config = dict(
    n_experts=128,
    activation='swiglu',
    router_score='softmax',
    router_z_loss=0.0001,
    init_std_router=0.01,
    head_dim=64,
    norm='rmsnorm',
    norm_eps=1e-06,
    qk_norm=True,
    attn_scale=0.125,
    lr=0.000794,
    beta1=0.9,
    weight_decay=0.33,
    steps=5125,
)
Below are experts of layer 4 (counted from 0) of a mixture-of-experts language model. Rows are named router (the router's row for the expert), gate (a neuron's input weights, with its number), up (a neuron's input weights, with its number) and show model dimensions 0-223. Each number is 500 + 50 x the weight over its row's rms, rounded and kept within 0 to 999. Numbers have three digits each.
Before each expert's rows: "gets" lists some tokens that make up at least twice as much of what it gets as of all text. This comes from a sample of Wikipedia text that the model never trained on. Tokens count by the router's weight.

# expert 76
gets: "k", "ik", " up", "ok", " K", "ich"
router:523457451462541508496578449536500514474503387455459511605570512470454503525460443566504408378482479418512479464452481557421471515431503536536509460525548553470532551479457442444553459532426602548511458570467523519466496507501480515499488598412514495478423536493532473479560565541559478543568525507499540560531470550504471424418468581546463461494538503485592482603487547439560469550595489544561504489552453402493532469531533534542524492482557453421456654477460456543501519488456494504545520509375374489380386454593517513541509502533481584498515464560504560556585474472503439441473503436509505517423512504497560577449530534537504458457587533494574427449455496461458410557420
gate0:618473385473462523490564456389525509526548434526472523551518502495498535550493434426573486575382532506518500535459520476505460454480518636487504524463523543511506612530520400525467421512472536473510575448527552533561424543590443531529541489555546490494495524555383537525448514603466553483505560462457464509459476544503611493409441483531475608448473495488445488519428458508525501480531475491499578468523458600517513548493422555548513523597578429488524573531483430469498471529562541533438468478593499535540470420486422552563392462499514434578535559505515536453558537488518561528477512519660492527412528483527483497437489526622436499513469382482499513464512473457494436439478
up0:486621622501495451488493439526577438517463613543540490381433446558506502526445476601553419547569506463498502478569480525479478521584472461466519457476475462432499453578407476520503532467496556457506466543507525503433523502529549477487538416423505523516489512436549577559445581406575422506477522451494467491481464470496504527602454511489556471443487400431396512367448477454484463587467551546442484473518478490531384497486421538561497513457454500478501525620483574570511525416508518496521519485453563502454570552363528453503467524501483429440481471453536480472579536481524441540555471562471520469580512531497484493455468494552488594471585583541579523490506552380543437545503
gate1:541494472444601450501430464374464501507520493561488568523505476492480407549457434416534371481532472527520520511573495474516485492497424603455561589496519382357530490581543492549552514557478541484451473397492482493383555540549463476536463634560495511448425505504488396512483526463541463462456499432527479488542489470568449476454496540506538493439512451562507460445444488517584490457491512441539557450540509529480498486515552499565518465500663492494489459468513516581513552534469510582495422450490489451550433454355580496545495525537475520562492486419487447455450486511509621411458536408455533507477443502487490500494432470519530542544476555526470474480475492531348495505425
up1:356503503448514583513443559535530509547489414446549538579535541461506480478433525603567580535549452571519448481391538531502575599410447504407510602511494431600411558428582483437435494540573474417550522564500574518425531481502586533488583455485548487556569515527455536558491474503496394506553459461492501528518542511410524450548540513535539544481489513580443480576500424543515535505495509453446535479482478465554497541434591476535470494562441555488477476452465437544478560487521507498528569574599556502458603407579461506452489472424505550516543522456517540512473558472465454405417432477463500466474552523511519525539523534448443496509498427482619555505474426481568453496541
gate2:485468549463478482423544480570504601524449552427508498509574479346502547448437522529403507461489539453524425530579511547555544498504430522431551424611518545400545461516512514492474619543473468472531499566555512632501474599552523503519516507433460539478548446558493489527438444532442575495458482422492436455515478503364517500509501460511617463562546575509506516473485513532545446543463486437545494414444475607436547417492424476450424463493480462490503594401432477582520539364530546487447515445525474479464443476611531475478480488517559524539478514459527480553543475525539554461496500537468507486568515408450463533392486515467519557528490554443523549514500483489509423436589
up2:515501546534524491406551449428516584586576551478564512508525492427452459511439435496443504415437520468576482579597474582498495370509514529483547504554558594500476526571452507531498540572441549618577486491575520547479501587607575509533433451456515503437540450569413518509513490522411538485509531532500492451524454507432483502514489590548570489529464512533467398536465545602514498506522510468622423498480530525536470465558424432403415442469577433440531511429507405601533474492457497566477498421547427483441535481527550513479467554537535483439473538489483483508530503522490531437514430462461458461440573508465451499552417584460492443515436543465438460598488454479477453411516
gate3:626534381441518508388490539379446549551552566612470502403534455483525521457421504509526517485518546442570566456407490499488583487575467442444500466521478526483494617538527535466398508473548463570467428510534524632558388550505444495491555530580430580483464498520498453563429470510543483608527484468519435498503573559503477440611506526512557476541554490480495431447469476464488467552494432476467527424489497504573543485412413573470472420465461513442482508479515484562481526447538537511467504496546562383491452506483471449522548531487500501493561483500512461420455531541394528495528573551528512446460466498526471597416543527539511508536557534542551491445555502539421393541553
up3:367505496511451462500506440426592457523523512443529554547534558556505503530528440463477511485437420482534401483434494476427445502519566544471505397473430488507487458474434394512575526522468532473533422420475313460465606519522566476477439478466564443522536650437521585439513384503485459426459477485611513467485476476525489504496492580513479496535488523463392556619524509499544478488489507557571458501483502465431418554524442471519375483532521481479527513476430529563488456441509426485445547494475534449484460500483429534497448520490534404488497480514582489510509557425495536596487423478512567477589552536525490525602473459498470440405555474541416538515527493518540525548537
gate4:481430472537517592478544467528435547594503553541501526479515474505507520451456538512473482531496491420575491539542555543523535510459471545488529506475571545484478472470481481563399459392478484558489492603559549468508555535530517442517579603405440455408574524491451530514511514540567474512463515557553522439465550453585600488498496444436429563491493482512578546612581557479573438506421558483516492536513422476509463505393514487492499477487510512508436527474481470507482511522378411448484448396537424553560502391401551496449529419509578478453504449537454447464482582438541618452481431352495504460526519486470452475516595473395553490508442413471453500563477521472534426534541
up4:449490514461489486485505513439450577487574362509488463493468533533475398565467521471457511524465498493485481553477502515507493524513329489466509516516484440491471419534462536500530440539510451451421513508511486540506477470587433581493505461482512514491528393374537459570441476513527417562478481541518572394505497411499492525417488463476453494489514534478614482584539497498523523503482537545452457536531438547481513459497535534473526488551459441433547441447490455489458555533491425497580427536551427478524427327625495407571503543427541553470464501510479469481503555409462484403474618611526498473452477464456505448617504560436602445513425462446453536494454506455576430521490
gate5:555552583528533600559429462501506477455500480453534418527430447453469442539542438473502523511421408564471512380511516487580424483514520520496500502524549528570583575589459608487526435556489419524478425490469540544465493548398589434456530528483495502518578551524530453625449506510564450541552540507497432406501486477485498483364469508576466455504549504501496494527486501515547444599567434457522468477469575509593491458477436500527539489486475535534407374555546431565510582498561522560551495556486414389447528487505434416447432583483566469552495499442472573474471429512462492464498531531480458493570463422491506502516530554451397535468464416509563518426485496490485562457504
up5:474451444477544606508526504500529467490593490536482595550537494546491453495517485555482420515419478436498523464488434465535568372454314488449509489585509494484605520452475494567474456506536525453479526549535445543567506583550541488576564465532434548459526523469396475556596497493585453483501473533533436475481477545546419459537435435449472583510519387353427475465510456508531541536528477501543489493494505548489539456582535528489459500612547555463455569428444530503503469500450453539503513463466494497607402534413489585498476524550528538493453549451452592501512492524572480528445495351496477474472570462490525501402491497544533554515542456523462531521500451542457586522606
gate6:511394506494559520523452413518418520497464488472655461533515544467438536584525507487517498468505466418432448495445579461497577552529466432540493524449514513468559454501540518527487474516479461536407474473433561494451572492489616435462544510498386518556454463539616555548537629527530521484441548532532431470548558457404426452433528530449511517478406487505534439528595481480454545412478494502486385474521504465649450440519471450506479566603510442479455544425490498536493569540484484441471580435494458573612515574532531509468537468476497523493500513519461444478540520550524500458512608506559450599449547554494531605574484462554454453502490510493484464550441466528529572430517
up6:587470498492557501512523524480478568541503534558502512487514598524487532560493466525551618525522534555479546545407518510508539559472533493404463404532443486477556527565509485461431521464469400477509528478575472525504449537555473492546396462483472442389464495530487381452517471453373592508469373535557500482510558578495591421511499588482475535571514525580499490485579406491503541548387547495515476574496503483554545448548461562416499549529553423477499519459469438519486490455514473394549495526465509482415472507477476472425473521451495338504497498447337516482517560416522519497527526471595518522511447521495532498568516597519572481457432513516505441501573447552543397467498
gate7:497420529547586468523570542458468569398549530484472491452460376442487379488426504478529493460485580471455474368462461505626452492469508507437512477503583454498495471571497439568451398540471495444529526379489446587501469447535459551465464527519520474510471429489474499571468542503416461424478460517520442535484589494511510566530515478482478501381486533425542523436448516567479510484527453536526410498521505541406587499508495561446539482598555544484497458388519472528597511419512598554555514449434420492520529527565482502532552449512551418453474514558486511540490498551463569475530433528509447501475565534622477585429483478476441543507495496536562535473524619481428570512558
up7:565409549516533449525566477483453522497499538535594485566489411423496506519480515445595519535465481504513540410526477536540391507418539463450506534483470391488467489518482407546524474398418467519526613411382517542486398562493363580468440455480513436479457394542511577508471488488427503407512493541492456516491426544503479578536451487491525546476499534460534493477466566474480525482522517515567462453488552516358520521492520495536540495458476560480400518496441491553559468384544509489508492499505407446526495503595550518529505482516481546528466501587520487440456501529480527419500462484409460462505531495636507560462377437436481542545527469433513533577555538517391572570461
gate8:516440465513584491492434534512528588462543552499526500568512514509496494473506562465538445498368569428559475514580513509586506452417532549502597423515532426566577526467527535513524504474520488505484518434400347513589484561417532535493537478412564495604531534531540530483557466454489525458518453522450464548520469384497467531486482569549467434485441509547480515557405456550518517437539497522570530531452552425493444462576538478457539481392422530485523504525507550474520463472533478543466486534440640616542531438507517526493442516524499500493470559541518364557422596420466565623555455464500500460529551469486417494518530511487480491505604507537603512529576419545543531523501
up8:504575534515426484469567514566480452521467507498516486457502364475531460511527493569458532492562542530465485507500459492499475543486514440533500525488608588581424577445411540501491489550546547429562504502523518568600603561433481466606491429473451494494390515547412451515490626536517510469502559539407385518602484498547473477564484493550581504570499529524506520466480581359493512509403434471524473392502484580497581436600441460454444430523563479469441558474487504461467514591411518467406536543477454440506515521568598514513500493546518496513529547517538516465479415621543519437430504555490518568549452537513476488476575509528490465467439531526440556427501470492469460468525
gate9:474445395528448367473479489556480562491454475506510474557487503505502516519498490473461507525419566567612419474548509434368455406491501503487544584437569511555533520426463528455528463595532531529414504490416495501519443575533441542496441512514493570506493519501567421530477511538494459516493502477556448486571429543537548483538496483476499488470507589474438460569441495510511547519436518447515502510465447499430536480453523443481435450436555576430417481556521489451470476557466427555513484478535467492593355507481602504561513552559534470580538497556545563499503462522456461640396487454502472497441326455550482532448488527459498577534545465503401555377501451511513477474586
up9:527386473483473473522558514444439475511489458457465439581494445524476491421494488500433513509468440433494445407642499518514478513481460517468442519503489393415488453443547462504648566435534552475498547497491462359543454569509430475473549596418537473458463454553500379525478433520507530463535461399490477517491513520409562437560480494512516472471537527633437523469524391491543492516475539436481515463549495517381515483443453526498460559592498463418434453529557501463491489512514497405489474540537507520572494508411561459509572524442427494443520482483470500460500554399517602461530543436408475502445486471548468471460449457520528507544619480531571587474467460531564511416461

# expert 75
gets: "ou", "art", " U", "her", "é", "ign"
router:559458500463540519489586475558501558373497437521474513660462509424483446418568444543530508401447428503402412446488559568444465536480488532549477477576521492476538577525557460441504446515565491523498468567511483565522501544498478493424545529420529597524437491545452507485536506519515512558596517547442498521621485480469456465450482564509450489500590473467534496585497558523500530560489509472539483498522479396516573473540524472510587454496522452466471567444464468556605460486472435501423483479475421585395464481514540515526473519476477585614572471606509545574526467496490479474515503498539579542373482408473578508474479513463496506399619498425558525552501566498526468559442
gate0:477496473427560478440532439510517537484552512587504533462485496544509451518553541474498539450485585524481441503494541538515460470469523584508510594485453505476557398495551344452449530481408470480442438438484439466591503546519410478409490546545545523495488433496566394534586484522548544475481422577547563443517514591481545533568485459550532554526512491524524490465574480499552491352473478424565433525472483530455551378603459518524519635555502447453452466506515521557473527560444578486509495458488547489509493523476500485568443402495520469438532496496465509550501575502420608413519444442469451506467581412506476482519410540448494431508524426428358483478525513514486500413532
up0:473540424496510544480447571495388436615471530461591468510514549499498535495465525493455526524445483466515577415524414477542486455498530392471415436492584441446479448563414561536524488434569501500546567516466514522476412531468568470571525425488534541551441545527530500472460527504413479477536514351500421560455492418534441499452472570476514472549486501516632513526403471459464570651567496558456438513572509530465457568407498469477503454491463508529514505366466536479501483445537434460578480487477497500544504492494487509521529524462450517477558529599455472439466529458458489532449538507525566401502427570545512537482592449492515614639499475507587515492478480429477553529474
gate1:434483489501432475534410494587523480520473364460540625509492383577511551477572558493431461553537539438482515475512541525528493437486538505487411558395464472502553544446510451520530459503586532464490503561534558562486490555350379547490561466447409492499520481509538515454542502524487464526496485445468560383493506501559510508526545495474491557469471479475555607506497475550521502468489496429459502494547491409408536473459679584519556517456498445574508472534373511625488502509521564512580531522465477466444499518565545507553440466433478537563512532530520506510472482485486506395562481521466476492545489495526491491495558376458454560495551519398490543454564525530380502569467
up1:519479470473484419518481553470473546494502512487458401495492514461512520494395458458508488506451411537525516435635474534450527444457552536488577464556457465501533528580470505509450484583442465479525475452538537586518523382568525568495474439530464492487555424428510449498589485536525525464490498537422576505484458462563554592542447586502490524508496520498562498514392545525506449585509409536489599450489457514546513440471474452511494487522452574457470501479564513445544608570517517525396421490553608447653472448441497489553500534459569452480506473509433543498518543499423550585472586463426498507402511398550414470549493497583405502480446529484447475474579498495544611489396
gate2:520529551522554442512505469454455451514555446512601504476497480482374531463558547508466486457533460402519649429480551486487567439501483442551580581449553489518472469472465387542398543543464497655498453472501474503409537496505532463406582517597521490511501597492545498516462563545508469555579513527567414522457534423417426543492504508530518444489540458523500509532534467449465514444490488510507382408452557516465589502415510422547558425523474501540496513488467447442447546482443512498474463455539484490501506500546525683520524461532578552506531544529488482451531524550383491474477520476521532470487541610494528516448542543513404525470521426579450422410481448432517496514457
up2:477495543554566514576530457501403457513509449428633449470497445488399574476568551535447547499503508458468491438426541552618526420523491462605533483459592473445489448492522459581438452517542479518492468529512422559476509434475450547355515535579549491530546491521484501522469516533442527562527462558459478534504504408499498561501513469569534437444461492514478505520466399490471478484485506522573371505483577513474607472421555438449518475482403439507484462446548410464423507490445531492497395505467463522498540467581511648518479423528570571545526451468495477502429539540391545439565552477467533427478523551509518473497541500498439507504522417440446401467477529368482506513495
gate3:495442529461476592494431419542511488469522535606521534592538552418514502480512541412503477551440476499497436431461400584502518482434530480374483513488512464462485486436470433484536520521525472518492561492496497538438504502465423504423424626520406541449442511517531514544546429601483581515602329618474481440489480453535598530455471525435474478501531528510577567465413505478499507443456495494482534489537490418505507485547475553552496517477443546506541515587480441538525529485502490492543489502588516536465492455561483462547478363536554596406452450575511528497510471493481443501533564509453478541407491441471557538510485708453437539493473483479522526512544442427469507492542
up3:504478466526466548559457509543531449423542523610473492565461532489514514479509510374479525498443472528497453437457439585509505435376508460403482505535473455474505472476465456506491543578484474537510579490480468531498540487535453506508400622564412570435516473507527539568564366536467583498505382583503491447527427465559584573545493486457471582463464499506545522513462517571505496492460535416576548544491541463530548441571462498533485541471452549557484477578440405555545512508513468539581450471594543638521592487540443516518527485581502596426471414580469577517506488479433483538528481528405423515381483470415529455505460572482451506478444455431460506541540513509500513457546
gate4:447479441496524431452489538580539544344541510509461500554453541563474398480457594487551505429590489401514487558412524446540413582487414476464557413459522482482490504456533455564559383457507547552462525500498468490535426583525514510412446474570559552473482460554537423597450456438548524435495498530446474584459453520537509428487470536485549463495504445442546457461442483389549549473469526505485562498547501474537524465558403615549405467510513446542410427544529488592520498463554479525434446446484520424487466479530547452540492522475422488485500425531574485572491462424468504496536394477422527515575494518544544477491505503594512491507606480543529561419466529497560499496573
up4:430465456529413505500456522446531480535492459455463503451460500512498558564524471501511586415454413510564530494489543476565582462533520574522470490551463560475434449564460476453503525549462496574482456552498510548408522517446545506503377447558506454503446544487426479407554557558416605532525543514510505499464468514520552383592535552385511448599544429554481509542460483549413466537529478511431467424469427424432527642441532514521477471502536506641444553454476432450492551456498484532557497480513558459500446515484503402581507508410533438522546521503476415483504488611483453554398549550530506484477439510588568501482559517457575583557471575431560523496497491465476469561448
gate5:465408476565547430437595518435535468497593513543519507481453505513476482511420513449490365520499513554468491551435570608409581475514512541531483465493561477479464492540476411506508429449489574508478531585549484493507427419506467583477439535459470477417534402427491433508516561490465614560599446566491514525574335587577462507476529534485452556557452492567494482469610526490555416512526478543474527540462495480484462495534553511500528494513525492489444537464578503481478507456502519493523568567570449502468483578500586492586560477504358514474555510469546411502467482534504459523505458470511490454415553493579487561594498468435509555585520525385571493519553509527473424565440
up5:473495428467505474457590470504568564514516571582522491522513618573493466431435523462514428464424525547451478530393552478406559467522492536536539531533503437429466533506496472465458422409470438562505441562540461591459413466446428577461560529506492519485559432500441496443487453450540453562486519519534519477549463580562490540468464514477469527584551541608457543529587571474491493503487512505416503565479476519613517450447459601477510514492454518446493501429536508530536480457532449445582477507501567553518496534494457368576529539486416511458503502478582534550430488380517514422446541480490456359441486509417488545526502567424539516612519510504522530496506432551571372500451
gate6:529542580444586581489555467498492559427477410459486515568520503439462513480430518543449464480433461428508499459517422594518456365485583539419536406522571552570494567497495532551515506531483546483411568478495495504501586432586517586550546466527480550432516531503538501557547542523535487512505433548467458447490483515468430524518443449572506587434447507429464574541504461533543411538552499502500588460536447615508504388515491453450514444469525535506461509517495536600495516364518486501450502461551460503470500447466484557523490482528486523488506458449502427445501493450460451517589558502486542507346508473514490592450530507539366569452414579438443400473529385510500473504545
up6:559514496473542554425584460498429530508493496450454474535502493544548490517547433458565568392502542483508417488565432473458494453473569568408491413615440489484605503475550466474621528488532588436394551442546481433500445462535504459575513476523504497460583428430475530537507605540588571455534470594489441470472571591591490411498439545514549552547496481500550534547488401563577466566513535455576446563486487511514527449571485467459510487484529497475488523522468499545448429500534415542488517556518496482475490616485529546587459533483483459540439485482532547583492502479484516553524560517480592479529376440473533515462570490461501417514434562552588455380565491536469505542472
gate7:470471446535529479534480520497486504501517472513585494548454520507495460469482528512404516558554494513513484535498624622526591457470407457546497576394564507522401432554487425495549479505542464405488522568450523449493509485456461501391527575552469508554525505483432459434528481512423485531492378480580468453488489502569536508657572472534466488503568506514625509502522463502454550512549428478522402495502516516490525505635555565511462547417488447453488497469606387429498411574458536373578498477523531450558488572528533450524526412504506587427506457544478459435490518535498463491511438481496429463521493516579593513494476472474527518553492432412503480550486503471426495445603
up7:454531446395534519487530484442491464576524496488581472447521495504459396652453450496545499505502501471508553511420504459415499591485510498518500501476494512549532510536602514421559497331509433417490418470495506494415495564378475453520446537498512528474450512503484540439466528477519456546481512520469511373465613530502559523427546607541481500537403487463581518516517426488514579453598567499507378435489523510415437499621407505451552474537446498534561530441448522476477510500477507569519521483514506537522465525411544471440516498490506474450450504549487478413506514471552551508478398533452500426537476590444565448493409542467606560511542533428512431459485478542446439464507
gate8:507487458508471521465561493561434468451367505395627583499453507473504523526452488570518478513592470475502467409578523537619478449566456451544513446482421433486487474559514435513517473474501508516470461447519474499464545522446486537449484467501496470489526553496551371535437534476491554487561455411467514555586550404512537509564490586532543484468513543502520533590397385509486530564469476517531466446505493403473617547561475499499462496577485456505429455527526467523539548429535521457444397490561565585498453372558504462433513418610472587452565508531486443490524546537517446482517521521428468556535578509535495496483484498518565524444555473595472570590571534416463477461435
up8:496500512518501485532472524480532541548554505480458382610635580533494486469522414476429522459449452567534551538481472457405481399446546511475549462465583536497480455463433522555469572551502543569537529520547482524496433450562526500559586476506467523496501509512536606423480492520518499496399543509495459493444502608468444509497433559480417585532470459514450494552495573487406567479522506582539548515474467514556394483454459534512457399489445544441569518478453465528577536539464375574567580452450503468502530558477485462521515591511480445514370520421421522450537467442552503570481497468614558518425500558509414536570515512472418507560506497495492418534441458516527389432502
gate9:521562482502509556591493458568535507519518515532509542496544436557497490594544400565481428587466539511547532533530423468507504458535488502435453497526480465453486563462434487387574503495577444455603414555477584536525526528432482528550419551461455472484394499450470445432599532421532474404557506501522534572476569533411451396449470559477479545449556499465498459482479593540402606423605443599478564471444494476518415493507548518492476495463423466506558584534576455436502437486551480508586508605497510498497434471601537468461492479475441464435530448504517491558499502437592425466525438542541557525469500473524467510527459519560509513470543441489504517462555374483404481484474
up9:436527596504517595442508497576604468594508502511523536525505514540446508457523474506483442529499445509534520475494490564578620542533425587555525506573568536441519515483538445479487630554552505398578570591554444439516427500559496547489538512566453571505528512541479441420477441476558510531521434450506593589492460439450441506450484480403496459511498518511563498430482589464488497593456459497485596512507520509547535391487526511518387505607474446523524555454524566499521442398530486487508508516511490457484376582555495451554579516427508511477515445599541513475517481534528447434638499472469509498504476557514454482392510386547563460518550520473550504476441438445495472468483

# expert 80
gets: " The", ":", " United", " New", "The", "|"
router:508464514486522534499537456576511489451510498454444495582462524444428437470530455536562498387492451582472524422464554497486548459518561551565533461518582525504500532512518473416467471473530545540552438537456510548561485461444488485477437491464495491455376541503494466470505528541560472545548467580552468568603487497450484471467480578543503472545556478410543548555509524519534450482559420478490508478578431459464567483521555504491576558495601446541477548483497463601561483404469522529504458517413449537476370496580515522488516397441476537618603483589492514533545434450401509484514463432574579545423489487567592537447514591558451463408622459461593471424505544443482466575499
gate0:466410504537508560496505456524461465517456510373473451496570461472473540515491509491529508484475440552518418477410507484514484469348504534542427506427473462526566488442427524560561504504511504433564460505371452452469435542503489485462513498463618500518520534521480498415469553512410525451508476420489562537574556577425431498517453535522384416534524517534475468508477472514541546454547601580628531434555519477453480433555454563564472464505506453502431553454513544353464457460444481525408570515404547412512506555522513535516510510505497508550610568553510515530514467541439535604550444512479401491598520555576465512456465459576536487523482494546553428547437427519517460455477
up0:560530514459507436607574500560472445503539514468532491479515520473511451472547536563531556426529466535511478410562542514442443529553536627522507558520488397495472442559580493523466441480480426572417514442534449573527512490462545439394515483519473442454515410563548512498483474503429590526457543456545497499540485413581526423442461462566589502474447540480512469646511565425492499498447425465543490516412458534520373436453439510587467468481570519489447525458571486526436440442522487515514475570398432446508575501519519474493500444572486492503520535496459465470461496533547548421599495498601543464480454533455530576609535566380551509542587540481463484553437506493506434550550
gate1:468423419510510427524524476515592476499426514498529584500469573373529560662500466497423515544507561547528430448525449518447520586537447502509474481578554519483486503486478527440570525538555533566533559500535466525572516461436477565505473537498520494564463492530432539464527487536484530439523530420458482489545537535500536516442461435530633392448574532530536602449510496475518605610538532570507513508454539475479569486542501532434503557509522482433496521465490545522448503433521558586459614469546532551483523529454449464464535398544540501394464444458488489536412563573492467431496393510489541519417509563526567535422553492461361425533552447480585545467517531517417484517555
up1:482494554517507491507401473457454506628446446506527509539535436509481511479516533488565479487500569441503452502458535481511514367476503531465489530489462592530543436513529452528533520440533480570579507536510472498514466533505377539475505563474507435551505518459485512592527506607429514475467551544502591445457522478482458504537555515476433505551494530434540455507449419536432496446474536429601530424558540538577516574543569493476568485381452513569521526436426484431393381555553502517545546534561479496473471506488480484469535455483529471476494435517509544415465439475528418525495625492578568466548527392488526438561424531494462516492529425386500431430695468436516554451480
gate2:480509549452472503377484499455417482468448474534465525498485523444471459395489493557489541457484531496434524522452500521539507367491530519412507518522548524398505460493476507515450415468523553522313583466541600564478481524619595414572483485500536557572497501462546562578548590562509540453560463463500471366442416532514515456513460455487495612542473560502497495538542445409448520353518539467516487530504442553472499411504502554469464482479514434474430569448499421491447543481554476475501606479449481530477423539625517442460498473438492515482465512460516595470552462497497505435524512513514495498587578459494514503469550418506476462581505465530532449452480568582515481434504
up2:526478564460480525423456509459483492492527486596463544467501571416472464409537517461503459480537493512504537524502543545541496433502518516486534525546532550419463441491447485528475396457558561521296554403528535527500519478589549451504486480521496533555434556456507524534595588580543460501620499419493429353502360509478442414475480490521536575519471556505511516497482498452435408400492491495444459518436536547522540389437437578470494523486539486581441575430478423477470543483507463501479597459463535483488488491618557469446479491508525449498519536449465558443486500523417458443545528461526552472602495504468572505479567391537460445482463483553543512417450533463481543473475
gate3:525567491516544463553500497548440533535423511474548565512535490461534581542472468431516523491486401570510492478486506468441489403484518630488511462436599525482450535443413539501461476521454525502502374482560588448488517534488520516435546471512453456428529511553538446452528504477580521435499435473502533545520507498505454524490439617557429507519533393505428478452597441466475486439491604547534454471559566523556511440409557463477444557640513455534571548273441494447559550522488454475494477438466486541534517478439572457549479511577539516479491474488499462466537501474454455617498429557498526444530535530486529531617465474522484530593549504584493441565493524502516482552433
up3:495461516476463481440463538534429535516493466427568460422558499437557536520543518514508474471521573520423491434503436475453482608498490449558554565475537537485604457521515559480457513498520487608504492492478510492478491550473499526488461510466463513595434434448601436556580467480418526475383407549518496423514463593516566542570476546536540475542506510517430442533494457464503542491514589555536520598434485468538473520467444413473535557489530414444437494446611447481466424676570529503528532569474401386521500564504509535415521437477501498496417531459464488443423537451565519526515447547482482549572513552439527584585435541506515520536385538523454438472455489513514609506535
gate4:578445468581485489560572439546501567448359513555511433502564450502451575508533448523536517555534550491509403537563440503567548577549494498511451401501544550479483493468514625475526550448505529521504403469440489533569543548505455568527559456397565494483487452525504446502544557580571456527428581537383468574436512519518475518550484441474534527496508471443506526488559529472477479479525519497457397490524552483527522460544530554451599549492488557429505432453492535518539490442449516488500525554506551430516548490482576481525498508449475471503546363412477513464424574417503610507459465405519468448549471512500392552499472407437509467497565388366560449552482484453581509529513
up4:548488485521472509505471459564525525505519509533537444454554475500460513439552431455486465566503504567499556463557444469519524575510429623458475442475496595465555480462509542453486484479508502512471480394481556486513473555493550556593503414475484538448498472474539424498530593507534535425470561537497374531471564423461548502590482464430522593486525460433451439493462491465377504498572453437490425483474558533529518457629462513445475592487586448525514489547465471488368537507488475535494504474484467492517572523424546577507567466470468524604548529547476575519485451490610653485462477533583501493474440625514502603403561555522520458457481495456546397512412556471466561468452
gate5:598463422372515566503630454461496585496486499603581471562524509482487492472556449408557464479466522523455489531533488498528464428505468551498541540477441417449462505485454412518500525492460577506460517494395527472508543516520457515501466542492511592505580440564503551564475497532464492544523507447468464505528544500385417508539495422484505598457518461492460520521470457562439452409430459508449519380485508595559541524527481463593518465473511476397533516524458460551664577432497519480504439519531546518535494371560567482470497474446492565485536537569454517463505565443410501497432457460484408554431478460443474556617409541488505481447470558508467592512463491553419457507477
up5:512478550458532473514554508524506580547477491547475457545478513505554469500581456423512491471423507524543495565587520544473463427518463497517563480458449534478529508587522515558473572528499582533411573539406468378594513481530433522397485578509471525494553489556497555501404456555564492475471546467574421455484601406384445547473461452480445489439492452493534520460516477477485497531481523470479505414509523544556508640481484404531478519446510551444499472537523437489660605516459499465495498543580491503518533528555576473468506560473428546497429507544463512497415614528370518545460385484528508530479500552452443562522456468508545445468429480435526543637548443547503547452456
gate6:474477545489542436504588527465514489451455491527455518515567524479508569486352502498688404533469472502486450520496502557468509519493455510439530465571584499466471495438581520626554452504376489463499502527464535526509470526463387507561577455430501500520607470459537467565449530550510432559515501482478450552548569634511400502455493537455433555426501495493609538515526397495554452507501446531495521554588475511393506409540572523488536479573448559489533525380477477516618492458495497451500467519492558398441394513591499452497483470465488442459548461442512505450524512427457430497427490505529537536525490483490532466550411481490482536567543503553532476497517557444552434482485
up6:511475565512534498518425486528498490547545483434585523520457568511536504436526490484430428481453471490601566449406572473561584436485512562511572522501491443529550487439437463474488474492507475463460561517476504492529540445466506480448561507514498533494559601541485453367492540497448601527607534491601358501520517561537529503319516534464462556376383531551504508534418521494515529495446467403505559523568474463487457620437544449536476489521523500595501492501505419459511476445499410606480457508475474601549482498528477566561556487424518474628541537508506483502566532497509556532479563540461468499508516502462510548485592449416496525594492494424536482484492420553499545564468
gate7:436522514503506467542518435592454482535443405545569594563509587445507540463460430468517459447474554479457489473501546499503457475538482570624490561548531502392458516527581499499488375584519549582453468503473448513517528543480535480528489505523533538559483551567504438431532509558579457542522552504485501556522506450398513459488473506501461507527595549508556549464442501512414537530435447555504516403497464493485494432612487511542448542490573498480460584464530434420490547320504571489496425557542374520451506476503544479391519532528617521426575481579495613462528470514505440525466514444514554466528394499392576495433524507517537484514571560470445458498510522454497559488515
up7:545417446504563420472578492479541580389426496413524481505576454498405473497479545519517456511454478434456540536443406513430508565405435470419485475432459545492527497462409502569521640434469533397498456549446557460470513503523425494433589523472469505535492489505468520591483463502484548527439425484444537441526444539551464434454445454449537490521482517471490453559498456525562430503582580525554452551555520497584549526517533491410569506504435478432522504461398495494558397508464478458483540446420571527457445476543493484605447388552497557512513453485518458576493566470445561484502492476485433580451616460554533539524443441515461559444474507559471481466523546556429443568456
gate8:529551444504503492517551440531414513597500520487573547581509513495489471555499526499492555550522368471494511475459511417521526472466459448456552556455447508537546489450449530531534490526467508554506388597429520522471455494485455476540562422522560480545462460591442520372430478545524533571511488467328536545535486410449517467453494479466496540533471450491517536548566573475418535397411456452475432424517479429528490434484498497409417537544431589509511554455514526472466538537506408531493640496467485446490600425521542489565471618531533485549585404522521601502539479497465442486563497451562521524482502544596485558543511520508478452558559605497511479589456545521505446496520
up8:433479452548575449510503493465488485485486552466467534571526457549507541481453447465543430551498549527571455511541484451478422367450464508475504388559656545551421456492488430504482518520444503523448504490453479512468527506534382416513565581510581534517459530488473422561563441443459525505497571436557564482507509490558433469532520484522508561496623503431515486439568439518443486516602527529550447466488510499545531406455464456521534343496584486501518618514511508581470454447484530475557458456474423513410477478507431440516519532505523472504487553432499403496500529495475517510458620557485415416403466510478510377417463462531503511517507423424419561424515494426501503508505
gate9:475364497569458563472469461470432533484472538472522530546532524437397439457498451376507490494436529511389518477465469440486482428455422469545472478451512560430487507450477476467551498586536520490413457502533484487501544550585559501525538426514503552502459549479525525526549447495536504468509481536491447436448499570478556472539500420436527516436491544471474621549462436456495530489498535600575398548518507412440543511639435533460501515541557482469471474448472498548514511604376463499357567474420422429554502581466526501560496483464484506520539545579343461529533432517579584437494484493362517521582504523536513482485587491516488457499471545511545540500517475524554504474432
up9:517449547534436639461508471403410527487467559499487513514580532496475518506534427518513473565493505527466435429440447422501498383459435463553472407474519557548497516488513523426483517578522480488494441407522492479426477475549538516524499423513440523515501524510560544538555433480462512466422509495484563512444504589459499511576463483502441477509452554451459588495588420431450482529533576655571461445525499445482567499577475596476448479538541499507536486460509511491481496583481503528409580483431510483537469577553506540485471525472564514476453516575478455502581453532528577409509644470462423561623513553558580458407461520519497439409541498562563512408540415509515462500431